From a checkpoint of a small mixture-of-experts model trained on Wikipedia.
Size: width 128, vocabulary 8192, 12.6M parameters.
Below are experts of layer 2 (counted from 0) of a mixture-of-experts language model. Rows are named router (the router's row for the expert), up (a neuron's input weights, with its number), down (a neuron's output weights, with its number) and show model dimensions 0-127. Each number is 128 + 32 x the weight over its row's rms, rounded and kept within 0 to 255. Numbers have three digits each.
After each expert's rows: a language model's description of what the expert responds to; "gets" lists some tokens that make up at least twice as much of what it gets as of all text. This comes from a sample of Wikipedia text that the model never trained on. Tokens count by the router's weight.

# expert 3
router:160079109113147128117055147170091127157096098131134168110077104146128121135177159148114173072122141091097186082157201123139109104126099148106174151149054108185116083150125122098125173072151130105140162118180159123139167162129128050122116139098131107148087143134103113058146145160085139125188119143142106066135130134161112143141179088199122130126126092096140165125182104164141086157077
up1:156101139063105167166170167157099157144148085152139143093126056140080142100171118068109121083110151122109168087079134126097142166107120180106152154160073061179138069204114159101127123117134106159124184122128157134187127110171135126135180172107102079102087177116106068098149107124111133095176119137110125057124098125143164152173145150163105125108094146146064125167147149133115112095142
down1:091123193112103201144167127142113109174120094186114126145131116090129123164165093172126120102106133082088114132172104128126137060126164135096202142130143064145119138139140159101143140126126106159087101152175150151085129081187216183153129124135110111112136135075207121104052185141175117106137149161100165144112101083096127171140091149134162153107090124110151111101158122070109165146088
up2:137090122114163089133083174148121136119084090130059062140135093112120140147112167147103048110133151085142112157108131187080138132079165126117101101205135131158165145080137156149093116155138171116117128174161132159132164209107093062101119095128134062091119137148111111177149131155122166079163110168075136146125180189099136086159148103093101132086092171105155147122112099150100148131079
down2:171178111100108141068131081106163125071170148109078116149105111171084093153130151045155121155122116118096110096085087132148144151110088162203147173119166102097135154138137136086087142151087144101154043104152134175119145128084108116101100108074101132139145115110120111066124162120179160078082118146150185104106135151144093180155099184106065133151129153133104146109107099150107135190085
up3:114093131098160182113118049146100165079144175201099121097093165152092146158158124084171163128109136101104175140124162126137175137103182071094154125161081121133120124111074131168093102111117155144119144107124087098132124103128145125116114172093156076119086127101099096132147175089135125156113113156083161078142109073095195124121203115131092106116092149157089075114079134146113075205163
down3:061148139149159160095139086134137152188149170132120103097115147060112183102152135092116145160106034094061059151144154166124126085191163109147109122133120144152130134106155165162128091149086078162179157144104088114069152130130126196157132173172089108111114128203146086085108145110159138176110120150066157137135102141098129152105116171135109104090106113130155133120151163086095084121151
up4:122161114169083115100096167089138130176093130108075164160129108098100099150155129129149145117117117158076131042117165102125116147106139132166127136105053084148140084142138111064127159067119065129125122137200118178112205091154079090157164105127123116120102137125122121167151170109196097176138211140131145139122119142093118070151089126140158197112157103141145161092150122113094101180101
down4:110163136084064103132126132156073161095129087121110076131112150151134130165183111137173115177163132156144111137065149101147158064085149123118110177141146101153110203145189111105148178152125116119117153098115110098124135139134142162151139145119120082093138108142124147142082137178127069085155112114075176088095081070101174143056101127115138090155069112035123078102154104131137181142141
What it handles: Paragraph breaks and sentence-initial words, often after a full stop or heading, such as In, On, However, because, This time.
gets: "\n\n", " a", " that", " In", " The", " the"

# expert 29
router:191137094076168124103094164129139078113057144134090160142101126153084122179117139149081132121126099092106127121157161103127131132103154063156123181122107124209119137168136141137117077126187154125138190068180136146169155132159087069167129107128102104170088091136078094127131145178104145093150107099173126077173066133136123106096119103129152089095130052125160149101175112162116107076127
up1:101148114115142137148181133182162094160137110165098139163148145143146091120146091117132159135135128094110106111086075123097109158139136131140099149165085142121125117119122178108143076097197131117071133158128117162158124125155182053197132134109142124084122140121116127093210108091109050047160099156100107148115177062096104183109152075169174068143071115143181116151121134164123086119143
down1:097120109135146191097107107149132094126130159136122128159120112111124102149053116122158148119122160129109101117123115066142142145079113137108132097066087101123064107085155079068168135098115136189204079077091086151154125141173113195180185140115145131144078078110089158131147088168175137170144050163095114094101081120095091148156124096119106100108090118175099100124096163077121119124130
up2:164134146170181104181152095117157074157122086110110090161099151138128149165093163155079096112120112080144084092191076110119095114159123175126068138099115067142176102114183197121103102136192139110119144149092181106126153165069144125189136132111179108109121169160114118128114111172103121139110154133181127119100109118177047121155113106123145162184153100110139146110098109042116119129141
down2:117203086096085094108133162128116137165119094154124111208128140132152129097237122191131130176130177109126060134122141097102128116082138119141170108136115131135113155136066157089128187129137067139149119081125166143148090178159122133138087121048099134117128092173144128140103102098100148094159099138127169096083124161086155076166133095145121076107154103084070121076157135127118139174140
up3:093071096157133145103141115113104140079107126110135141177169164130087088117090158139149108145131145144096124162145131157135044115087139111086126188155114173153130118130190137134166098090158142070133124145131176125218120147163127124115112090097154127103177119172086081174140210101127153097183145142159151132189087092082131088154158161090113122135128111123136144128173102194167063082153
down3:132133100098119130121089142155079112164180132131105132166133140159080106099155172140153124152126112084068115192151143120117077097057151132112162118130131153132149102101109072158109149143135154165135119116132110135074065058098182145158131144067109131145118183091159166090106055107186218078107128143084140165104117175097140156119096138107173115134126104125130123083099108073058147152162
up4:112138141123128121117129069138078141128129144105091113125046115094128077157126075117143096108190117146141118143093125095195100127101066145181158142141131094132140142129126101167133021174126167098168142066075188068116115116120152136121104120054101159115137204117114092119117178129115091122109135130141121108118145169195084139117223169105099079122143132128101156116148148149127114117151
down4:133168095145120163096196140131125102122173195148077171146111160112084116176155124151112143196160128208105163194107151123128148069141163130102129086110138107113090121117154133109173166127106128134161158167141141130058141127096176174169159176119137132195179115126137146148084143142122086128160181125160096127142105086064132120135046105161170099132123144167111110066145119130075157154140
What it handles: Function words such as of, have, had, with, for and to have, plus thousands commas and pipes in vote and census tables.
gets: " of", " an", " had", " |", " with", " have"

# expert 2
router:165106039137133062150106141089177114065128102122092120155134118136137075191142143084171164134134116124090126116116147145151106184144090106171112117156095107146096145144071141145122114118170102147143241098141090121172183173145149097168210131123174121190135131104090147100134096096123148117150147152126116061082122099147091180167101088163105146122135123121095107148150145124110080153138
up1:112157121119112053122147103090089124072063151107093107151132118185099084169137103093158060071111106133147106093133096130119144117169096159156121124086107094128110131102123121160139112071118102122169166155143081124179150098160119133135192193121118192151084133159093120133124177089232161085060109131130143098188080145177136154148169098138147136153108097117127159139143127139155086138114
down1:129157126152164133108165139184189067183115100129140129226111135115091063129182075140144145118056162129077126186092118124085102142083152149143138104172159141102145078109091117145099204149132144119088137069109170127157165111081148119102104092097120104180164080119151115163154118170115176105104152196153119163112135118156149119105137151143119114080084167128136070127124127128159135096148
up2:098083093113174122155133128096113106146097146058138102109056123115055157130140173120073134086102121071096118130132113146138131091119096148109165132104124152118144149181146161063090088121113116128139151141191153127193110199130083126104193134125071126153117065156146099136111168153166169132149101106135131127165101088138086123098107052086147079122089174168138202143107129133088100104146
down2:107199142153087101141083168150126183174099093143137103198123135097159128113153112139145117086109110110066117219146076132092164068071146121120137145149134126098102108126089107171072116096136074104118080130058117136147121115142166133132050116088183083180177139155103147127112110118124139100146130204161110136202126149074074115150134088144113130101133144117154147144093133117114109095130
up3:137157178169175101087108117147059124151136168158164161109146144149152113142108172133103132114129162129093159095060115115115144170139176151099144127208126113100080190175129156118168105126173166100098154151136157103088042106163135124150050127086128100092128086141120138160135138121091157182104144113136125075074112071175149164097140104126130155111059158162112120132095059137160126133093
down3:144132079150085074113160097079112136156129146081107116154102124161162183077109109124095100120143172135141093126129155099165152096108102167129115119132174100145161062092116141157069099047147099156066115144124140125035107107158119153135189100111131170057132142097142078167132130119138059131186180142118166135116145192185099128205127093100120113120137108113125089133118134141105146106091
up4:111125133114163072167128079142108148151164129096099173128166104127076145184149085114106153080110098097161078115122198096111161132092102105085199119153105132172182178120152100095108103090131127116132191126142089168155108099177119142142191089099111155122148108172073129141199204121134118090067110083166084164129136135136161083137147128124112191140104103129112128118156140189085122145135
down4:095138179134179119143129133152120105190114120095118091146105129142130130160165091170121177131073142219139067078188158147152174134148143118065143109143145168155100142168156144111129111097095100142124073090121130181113106143102141137170099124131148101077150132101085163188180109110078158176033125094133178151106136143145157100189119139108135133123135119100176126163110179130055153135151
What it handles: Final word pieces and suffix words of proper names, especially places and institutions, such as Heights, Street, Island, Road, Cincinnati.
gets: "'", "5", "0", "6", "ng", "4"

# expert 17
router:138083078157109114111080144078119075132119164119137140151082060104126131145109120081098145093162147088144174085136172104165137139144123129140106202159065096191111095141114153097144114092197100086130146148161126144158093143137089079135155106089107126147142133149034089131193147175086125171180115120108140098117097142147057093116171145157104091115139105163106172162140088152142094083129
up1:153124141127137143154064177141167134074113183121157131134116133146119188079154111141177077150119128168125171167071124107192114189182123119093189158112118151116106140096072128060124091177145126154138150122164088171156097143115137101110109166131124131141121157125103069103151101155145127158118126120102101122182122161125043113142151120188169163136109097151199146184170150126202120096159
down1:090095195204139087134063123126125150095086151127093147149133146155155134121162112191123061115086126149124140150133089086165079130123091105157156138115153162113126080147049118129057131190110150159115066124104138165157118110095127167171062077099134105131131165093113093148067155150099152146077085116115133074101142092173114104169126101125171150159181143130177146112162122120130168117124
up2:109145108141115127161135139128122147123126082129089198107059173129147120117139126162108147089179108156132111135150165121062137200181105071123126153071078113126064153172095105148172169108078136101116167110099089154177129178170135115141099080095121168118133096124127123161102133114157138120112075156105192151158064142176081177151183137154146101197124133152114112128183083089135142114167
down2:172108129142098143202131110141116114152132138123184124100135120154093113125081175166093126133123122111124037113115134180175106153086140141146118155119155157070159173037090057160132133109121150140104207102128182076155149123100107156124134174148194098125167137162145165103130129097095098118105174048142089133161140100119165101169120125132122142128161112133182126128129135183191091132086
up3:114139079116109148131137110141135105157140116095145047167143144112162146122096086142203145156146149122117085151139105151110107117103089143126157111140111108141131132147159159129151121193224112133149137158152157133121133130117068142140141160128132042114181103142101162156113102164150186083122127176125153143086130142105040089173102126159146150124191163099069136170033101148183165093109
down3:176104178099169073174142108075098177138106144153130082185118096116198149181131161080094104118085144114158094154084142108125143140148164124095118141107074099064119088092083088122154067169126168136123152176135130109098114156100150092142101124118120101183081165122138174169084146110155116059096119109108153124156046150194140130165131124154122136120100083150124142136161142106115107162189
up4:107085103132099195180119142125114105158127094138152155154116123136106147171151145177118132121143134125117068145121104147031100080127098150152132104118116133183103141140127128199061146150091110102141148157214137082161151151133158123151150123072143153198136093121150138090103091158158184144082165098128129117149174176132116101117179140143146128103064095127154139176167088177145108138041
down4:147092140100093141172117179166093118194137127137126067088123103188104093154126173152157163109126134087151105129075074137158161091089112104132081133057239141133099112134141112146139095117143153084145158143122158140149132096119093118190157142089182155148157102121136155142100129124087172183143126099096120145191101197154134153111115134156130099102145114101069126120092068088167132080097
What it handles: Articles, possessives, numerals and ordinal endings before nouns, such as a, his, first, two, and the th in 84th or est in shortest.
gets: " a", " his", " first", " their", " one", " an"

# expert 22
router:155153054138110055122098129132120137128168117109131113112080140132149089158108132133158127061181155144105096086134166162135111119138109121097108135141094088164100118129124123135139087100196164084089167117123155137135201125166129115147150199123138156196095136183095123108177158139146076121187106129078093040136147155192080112148134050191101140116113106100100124126153113140170117099102
up7:111109085133102164112135097158162188099146155088158100128102093097131129185120169116111152106164120171108098153080127107107093156181174124135108212109127144120115153133104168036074069114112130096179099137140122152112182137129051105108113107139108104141160130124082087149086161111088100151136182104179094134144062089106157131147117122091073150139146139124140121134160124153145025123160
down7:117101158160151186092089104111171083107170141165106104152149113112174176088148147176099101121140087138129155158091111100087184159106113183061112136125119131152156049118098157122141157156080096104113076140133135132114112146146135147122149083113162118054170173115100123143117166097199122132111193161137117132098109155118145099138087182094135151140142202092097169113076161095082080086098
up8:220079102146156075138107127100124150118156121120167060123123148109135126101079149095149133060107113176160128133190126146148088104172161123132148164124132166183119104140061159106148099119155069162142109120158118091116141125095198090121182105138122112093095093092122131177155161126163156091108180158096196135107170124111101097068091126180107118098086082151087146144140105160116099178146
down8:079160167143153127130147122124084132174194099109122078087100120176179075125091103136156110128097128160124070146170132149151164094103184153133144160144152089110087163124194084183146151147169148198141112171105145161076096050102157188083109064126158124105121142120132081167098180129153126113113133097092108148134146116148149127144090153141075200160160137110114105170131164146141139148088
up9:181122178134165110153140122173118140068147131080147124156174175142175150205164192109113137115125114156126148109157152167129126098122149083094104105119081107104122182160111095115130127126228089068170173144165104096183120116197115115111159148147146149125125113095129101138089087115116138109130171063116110155145078132128056132132149161155144158082113082144146146110194120111117165192156
down9:126087118064118085146135123148118169189111089175135113148101208120127150129148156115108115148111116141166161137168112139167137145191123118184178152080082132173128086164168132127032134130175079134084117110147135131153093098104109152096105095109183115110122147041113108146085112183092137133111191093129168180108119099141127124175120173131193126109095136111154093111132102166182167150126
up10:121177085110086068137164125095129123112098113114114124094133102112152190157187097056147121126141121138136101082113107129101135162144163122137102094142052095107107113128166192090128107164133122087159179098112113083117137140156151136199144151170148130149100132036111117132101083172100131147154116105139171093142083142101074148183121108148168131181133175121121142117099101060032122098095
down10:107127116155113117128117132147100145115091146165093124149132135130165067169083108168128125140079082142111123105133155034120085130149114099073159174138104137087088070095135135178118168085124140087146135187113151134149096101100086114176086097176102125195205073147161146149118127138160129143054124091142127110167082120127168117099093121116099213148150158070122098162143090132099087122085
What it handles: Full stops ending sentences, possessive s, colons, and final words of place names like States, York, England, American.
gets: ".", "'", "s", " States", ":", ")"

# expert 27
router:143101095073151087108140149178153147128116100143113113090089135112129116141153106087142125137177120112170153085183152117168073146121133154136128092158117099167185179137118150104138081116159092129174159075167146125184121146118138054191158130128123108172110099130042181085200099110151166128126123122119108107138132115163061159201175117136079095132118097093121204086134138167151115159121
up1:118085133151064073096089188131114125158129118146142103160137131093107158126105140154117121158162109159129165106159147156124120196152075114084144142179127099148103090067104140060192020127177140143160103129133149109110132129137136111123142120121113164111031107120113130180150136170093119104180123156135091045154144126088084152130179146133094113113121105099111134101128071115068126094168
down1:082092146138089132135116170098139126136093082181171134165148106095108162129175132102114113165123186151125144160144157170116085093049122101189080090198222142114185096099159139082186169094116084113129099161151147105138135087130152147119154055083111156141140120151131116146168119107098111114131164195086127134137153153112160142128165134079154131041159151121149170117135150133122103110114
up2:107134098117108145161200129166161142140140163096077101070078134144136158122136098094173112133164146155090098108157121070107117107064098135139129113111126157118091118137167086122125048078161118104105111141110159142125139217232141133115102184105087154181115156159140149137111125097161110152129140159129118116098145105177174149124105076142163116129123049087089123160121086206102122153151
down2:140117151071128160111129147136101131165132122117108135138114106072127129134106107143147108182050130132133116122064110131107199120108072111204114070130119074129163127181135168176163093125100094094162161100172129118175087096085144166115129174110122155160146090148176146166061114150139160115189147147141137186093090075151162152199120103086093099149123116131094156091107110097124183073140
up3:112170149145042158107133134151122176119128142071105147180153148156067112182112112116154203128154184088094134162136135108101115084172103121086120152132084106108138153091130170138102142117158073099135106071109149144140156108089139126121132127178101132132120120145033119118157134106199111131109118071083119117126047112197102171126113152138149160138105126105159146147189128173133102146203
down3:136150124139066101134142063141143102042134109121123079133104162198111110137106155062104152146142133105144144133131196095142127109168108152091048159094182153152089131181161127131091163174116131100086106147098135113106160104130139114174105173180155158116127115099157135164146132156146128147061107143118160228151164124126102083103084151117161132091205130166147117095143136180109123118092
up4:174139143142148124122115090148121108105123142175141122105132089127111139106103059071065081122119145074091102138135144091091086106114120110150065153122193186074128189087169154151114079091123116122081164070053122074102192130100134092120178147156067088142145132148174164126142133140075092083152082161140061146153134077138143114108125095138140096126118152124095135096123129159163132176133
down4:180175150144098090111104068107068109104133148128139057131172116152132145156140149197121124178110130138103135133128164154110117148107135108155127209122081215038072144132148121128144111172172147114123170148135121174106099115111110157112115178125115120131132189117129121100117178147116138088093100168132136174074194138163085123110134167101130140101069121090134138153139097152089080142206
What it handles: Verb stems, -ing/-ed endings and particles, often after "to" or "the", such as advertising, back, off, took, end, limit-ing.
gets: "ing", "ed", "d", " up", " all", " back"

# expert 10
router:151091043141101150131094111162141136095068100081113126096130147173131063126098174134142129078118134112146097080177157154187109126124101084091158184135132090171082104141154161127104129113181147071135161113087107084164134121128144118172133141083134088202083117157093141095167160110122126088145122128141164087191084151101127161172117062178106113110127065099098176097126124152149110101104
up0:147093055144180125182197149135107151118101140151088122097132111158109114110145150126102074108137113128199120130088110123121073132128108109129149121165098120164107089086105137106084126097127065117129126110161109125103123179210183131140131197180113100123130186149087127124135191147111131090103066133088121102071130072128077095194148151138107084096122181107156136110098091062100137101154
down0:088047102154171126168136132122061121167139137103069160154154157104168106111129100150167070131144094205172101080112107112119149079111139112124143143121097174112073150182103127129174153162089079118094116175126106090131155058105116191074097161109112116141086143099176180156132172105186146117098078155146150112109129143140102114125077121094116138106165146154130136135081059133142152088117
up1:159124096076196128120159098163136160133049134076143105113132140142106084119085116109152131108194073124163149141187124126157090129102177178065112126120115082169105157121164117170061136084149146106089125134107143121096166131117114106083158106094160165084088106098121168094158087139162163130190077106116164095140142082123134103223161075124104099191126141096117135128141122106121097129098
down1:045090164187118176138149079132091096156129127090195183133136197133067107150116122155164164070107157187113146102117160141113141074095071089110098141063128073101120175148097102148151157136126171112154110149114173137141161118148150189169184163077137131083122174147135118117126102078101123153088120145140137104102102123139155157145130146114138121106132075115063123126198120126158160114109
up2:135126167107154134134119142123116165086111112132095096100138039137129149143105127155080128076123104124143157128185110171158100146076125105083064125176062090132084171168105162110149119127151167143155121109178108125190122172111050098162103159126142166150097126086051133162089099185106085108142103137104147148154116051124117135139115135097092085166166141206138171126130167096103155129155
down2:102089148142151101118122158210075121072125132160192163132151124154137098162091109138120081141114075098051128176161091108141099129128060128161119156165146141097070153104127095142187149113148112162083155148077122181086115101136082122093124155158133142116177116160089171085091121101127154153101115176074181096164133124098153097091104082107129113156129165148109163105137114111149177165199
up3:101119080132117138168123138105141116082147122165132128128135102193125139158106170105145133149131107173187104172127154111129131116087112100147201199119104183197092161126124163162159101168127133117091148104102127255156128125163098132222118173111182143160128107141117061168110097114129101084126117101164146147185126107106107162118123108162121104106141084136105140120083097130096079075126
down3:083166152143125072140083183174094075103121128124088137153120097125196103072106138142132033150070102093126132158155108108122158058120128089112102124095140135109116085121141142126082188085130086132072058126156103139063133105097150161098127132080165141137155120098200112130128158111089139124116160163124140180137093086131168108172120155118164135093130188094137132077097158079127156111139
What it handles: Commas, closing parentheses, semicolons and conjunctions like and, but, while that end a phrase or clause in running prose.
gets: ",", ")", " and", ";", " but", " as"

# expert 0
router:186116073113143175100060144149117165119113158163117158081088134158158157175125087127138107100168130159100123100153163106168107134117097072146138153191116154172115115134122134176152111119145140070122190086156117106176159130117130078161075138137127098208114076181093126119126096171132184153162128135117140119118120145176133118117160103165139136110136102029135192099146059165083143153111
up0:132110112165139136165108068113114150167104197118153157121148105171077159168149089134074141101126137130122051145149087142172131129117112148102142140153124124121182159156186123107185069117116184155137173134207146088086148089148155134138154173142101155147073122091152103147178198104099156134059136177156107091137106131196123120163128096146120119101129140092191152088124095092125134165077
down0:098171106163098145105101105160160152175131092163127088094098166067117122090144104086128205138106166110131090153170115173089140053127093134092173090130103082152141149082137139165133182160155149149169110114106070168069103174126148181131132113094144152124109156143174159133123089121155151088175125146078102189125130057087144137131116067105163091110148113155119128168147167077129139145175
up1:094121155173127085097076148155105201131104076110112091092168137131144141162086161149175087109149066093072132110143191163157166102122106106140183180096138151132119130105076066118076182102130083159156144110096124142152135109128142097136128140047095149118139142158123151161151165106114171169164152139137160154074171187156084126141188118117142175105088084106096114140117140170100077137105
down1:155135143138121118133076171071111113092144146161126104100115137095105120126076108095093143160185139128093095192067089121170115196123107124131096189187148114158129151123137158085127124122144089127129166140182131115150074150083129095130113126127192131109132169073116165072123152068111180137101071196128146134124137150100076164092119152054185087152096145148122113131105115096175194108139
up2:189126088155082125146048133169104141122123126102092118073158125123110158181126131182136136065080133157120151126131165172147112131132141066130151186100095100139085135132067158129091177096140152117085174108128084138199164175123096109145112094154143150151140112129101098135105137123091140112175126076134071162095052145132131137103162133154172091195071071153091158099151093162134110103111
down2:151139140145129133170133123139166132102096166149137159143106142107204082124136188056129136158100072121060114130060081144104121143111153167110075127125142156098094092128105135152159082083153136147168063134128163115109082109123184177100142162151168128131153136176178131112135129122178139196113087128127096125155112087089091066094135068159169119114159121104072066166137092132134111081086
up3:107140101085132149162072119145092125141143154160157091090150147128095092131094110120135096095077078107128135135143106152140130148136086143185106156105125130161089166138071108094103122093152149095133095104150114171188178130165131138188125163084146161208082141145082052122109133124150133093150156149089156156148117174179121104136103139187160203151161104123093172165060081146162133196096
down3:097084133134078132135144145121174126111082072169045158144099112093130140134113037082119131134091096125119130136183120113102155117213060145150066156152076170119166159115210137147158112164179067152145095130120161123115115117126168109136133147166159155086181098140079102118134129131135178129126148151141107162112084131176132181165158123129134065102078126117109119116152136078100144093112
What it handles: Verbs, participles and function words after a subject or "was/is", such as known, named, won, called, than, against, said.
gets: "ed", "s", " known", " not", " only", "d"

# expert 28
router:160117087097151084108074125117181128089095141128099074137079124195123073159117125112089140107139141130152136096121108156122114182134093141125149146137116058165145117163080176073112104171122139128086161079183139146197178138143091105133146106160165139193110056148105102086127123173152080101131130098184143116146104111185094089118149075195128121172124124096145187118136111120112109151071
up8:109179111118161149077121108112128122145199130097152105101105128160115104129154103149111140128130041041114145156136132143142143101114140120156089142117150085154170153170195148119141160131155092133129132161136174094181128116090136105108136125163085110130116176163140106183134152189167119125158078144126067105139163174089042093206129101144163148100149139116112170212073148123144158082129
down8:133131113170080124158112137081079124108147126121170132091134125139126095129079166117137106083121144092130127151120130085109131061192126066137114157122110157100079118139188183081094141095163139151178115102110144113052103171142116180201156156083094192091125140202164139134168142127126113150131070094108163160080122095123173139129088106109155118131126146097207170150161118121107098173180
up9:114158117136066090168088084099095110098075103096108099144169125139079129223109103104161138163172192083111081152127136166184143132148152118169207157143114134155131094140104079137200124134132125086137135168173138127148200108118073140148137130125134164176135113142121137094119158088100083190092105105122127135077107106118169139074125056164143137128120088108085151111093133116101091149120
down9:124132096107098143080109134137158106148114071102104156195128102156158151171130175177131098114121180175121130216159070153149177137120150198099119155186149138126185161122144142151126126083061191125163147102159142183156145078089165142109105117163153124116141132135151127117072152083102141099125169174100149157136109098135122120102128150133107183138049179105145103100124206132082142130135
up10:113089123120180075036096116160137139195160138122066092167118121150155157092122093166079109135148110132094181119130113190099158060134128122107075162101138115167111164176056183164126116150157159122113150136129130161123118188130137110100177077161099135132119114136078174171113180172176061100145111172157095136175170095111119078148122150137125120105175154125167103132126110127121139137099
down10:071117140070123113124135089137113165075074162107124144126134127148132183113144094124120054163153138138153097195102115126122159129126092130134174117173146172102133124179080104174134150119124154138166117189121141082067131136142186191137131212118114117175159160129194125094090127064166076073112169112158154145111179077110123167106140106140080118124070088152096168106126128134155150136103
up11:125084123118111143153106082098114213129131136139053149135154176154104152128163148130167167127118140103109129143092143097125118061114119148148168159150114110100124128111111162160167154148117165151149211125168150068090127075115167139146126110185116120135101125144144109119101165030145100138174122124130202097109110124094136189149134156226106147097176076097107111136152146083098113192112
down11:130162103135130119134106150089051107178080129092103140144099124127181124170155096112128121113090071153113089145157157090089050111157154140109130177105150142135155105179123077085109152073134133171132143179138112119131131158087108176121162164140053101136134116141152103182046179164130159128137161164165152138077122122196154091142113143102197110146148136108126119082074190115134122104083
What it handles: Plural and noun-suffix pieces ending a word, such as s, ies, ation, ment, ity, and common nouns like area, people.
gets: "s", "es", "\"", "°", "ers", "ies"

# expert 8
router:134105091128181125146065132107125105114143137147136143101091096198104149154105154127106141048134117106158156153115138148179146155144124146145171150104111131170166066159117165114109101154169121093136139103168134090172122137079097097202132134092130129241087169166095157148142131143080130121138172095153174065105129140171112143154116080151066133082138098084187144133148149105064114092134
up1:109160116092141102111151092120081089110119084105183140102152136146099106156110117145090109093172166053143186094101153195152112136124064157101120113136122071128175165137150139133127121073167130082103115139105183124157119136080139140058204163126097145132095121149099147083094149155121177147184071109187082102182093122093103079156159084133152149107136101078094155143103088133155135101110
down1:163117093118106159128148111169132134103106157146106124180143115145159099090140112114056097149139166097103106163200136100070116136114156121112136151151163142103096133111143156159166081135133127044093132146154135137062086077145129125145123087165126108109156115099041113078194143087176128175114109126035151183127089141108177098119165087145177117091093187137120142127105077147123138154171
up2:132205107128193130172086110069125129140173125126154118085154155174107129143065087158144126154122116117140141123105086144155094144096087140140172153128129156112147165122140125094129147165142168113076214128188136214144143181097113155144120122136178153174091141127129112141150076094104134112137085180168133107169120080118059113128112143138069121130059135070141177139177112096171090136150
down2:098080107147159120153106165179156189201119149145103122164110123120138174090149089185121125098140104118137165095131129139192137143071095159149066112093129179118103064103158136139108161127131098130116116113176099095087077104100140135156138112106100143143164136150166128158169144183060103192124188114128202107066142110136140174125079145165099172141130078117106067129107148097146085169140
up3:121097104131082129078060114085113168070127140126145144085101102149185174101082100153151069085170105131125134118135091126114116160189060146165195145078136174148152137069143155125067131128143160130126202117188115133186115149142170126159177177100123150151101120101124087099139142138104117095158130085113084123128130107180075068111141055119143143119105126146156145105195132133108122119119
down3:128078158187126171156077175172137156131107105160095094205133151122163144109164072159203089163138070106100132123123099169162116120117103153143176109116108147182200145084154126158134137133124094106080092139088104097109088088112154147189101092108122157150139100138177130141066103112097167112126156107156130192135088149143088083160133140136127136155125112107146098074128102059103154083078
up4:155120104127121169136144131064175124108174118113118123122124112139070143083119076186162086087162135075120116081089167117201064153101119142155146110132156143163094117093120162133163106125186240136115115157114158150152157155191111129117118104090104171169111129142144098141161134124167096117151126137128142185166160176147128121200104124139170127096158170132192165113168116109152067090107
down4:068066122184108139091094131117143169107115145164081064137161123112195097094141107111076099110093145109118120123086122118115137104136113071097098083163109152157185106071067146121094155086107090113151071136109123127112144133099156124095143103112117132097109145114156175117135111137087082227173127099129111103110080127095084079124196116070184138128175147093125092125120197112138114156109
What it handles: Forms of be (was, is, been, were) after a subject, plus the -ly ending on adverbs such as lively and continually.
gets: " was", " is", "ly", " were", " be", " are"

# expert 26
router:217169118113121134174102169126138194119100158165159133105116131094119121154061140131103143126128109154092157139170164115150140184147082070139098172112129136173086081143099161079147119130198147086158169104131131155169165146163142103185158192130154115153093157148101050136154143166121108129131136123109124113119096078142139122168138118201116128117139068117126195173175099151172073137143
up8:179132083109119122078143134169102107097166179190127151078159064059147109139108133121127150156182166158119156131114122128129123120135173092119094165155110136118120108175137075124106068165095111078144114064170165116155183086130127130178074116125107097173094091165148138146207185160114084105105136064071127089129110072130138109125126158138121066108150146182095153114135163147113109099133
down8:146150172150116105087144072154142128100140149181169117105073098085136122064102134109117143174180095171106155147191107158089176108136132092108087115133184119124099153142149094169090127174100122131098109139125164168107137150167143174065092112154168115053169151112149139216119148165136146153138137112123079125140125130137164092131104183125110126154163132171150156087066200154055140144115
up9:139162124181137104121133154119108126147194090164050150175116152190122101101099146138111073164159121126164104104152150116133118119108083070155197098253113174102151111104118093163177073135168146110119209127127151167112128151142101125127146155111172143166149134130067131118146083090123191120082111161130099114102124114154139160114140076135153113111092098066107092095143113127112141154115
down9:184091159136124176145135158088127093114141162116176087131118145168097117110149099132099103032120168169106149101133185204212121170095129142087135112130125153102094118024093102076143108119165149108158166109108124148160148141171123097138110101087166155124101138113069172191136094100159124068133113133105106115142120142113110131072160128078145172111079086131117128130136172126149169158138
up10:159141140170130105121143153159134127115129130151077166182156134173117119133145073113076080109143156143098177097106114160089103225067145171142110128160135131107181166147190148190045143103158105102199107148142121167164088151089144122047112117142165121139133137164111075128149124131119153100132121136126138089118114115153145104119167129074121092149177087080108137104055120127101192093118
down10:130144098067142079103089111099177076163114135138127051152149133171144105081077121056184151123123136116122150134134107127087120157106121166146090147134115185080185132143093145079057125055122101083129159163139173105075114111127093111102151106105160140064192144140122111100159126148104138131090123139088147127085127178135178112117131092123118111168177159138161104064063095135158099113148
up11:095105109092210187085086144096096125143104164175150103089154188146132097109121126189198183145110076146127111149115213131168147139167127059187151146118150152061117114111096138120144125136145105093090141059069145150172160106108140102172113182126137108149119149153139139111054166095121073092160137125103148104117102109154099122106109157143127128100138161121154164155148117107064118146130
down11:169150185139120128062130152148136156157083108055202145159087110142102110153129156128161099123072162203099156092139103165118124159136188166139142144112191088126088138153130121074107124145123085179106172176128158118061094125084073172157134103143122105137116167130091137162105144127127107169120147107173109174164141093076128092158079083118179078161104141179130105152114140129086139097110
What it handles: Subject pronouns and relative words opening a clause, such as he, it, She, who, what, plus first word pieces of proper names in infoboxes.
gets: " he", " it", " He", " that", " who", " It"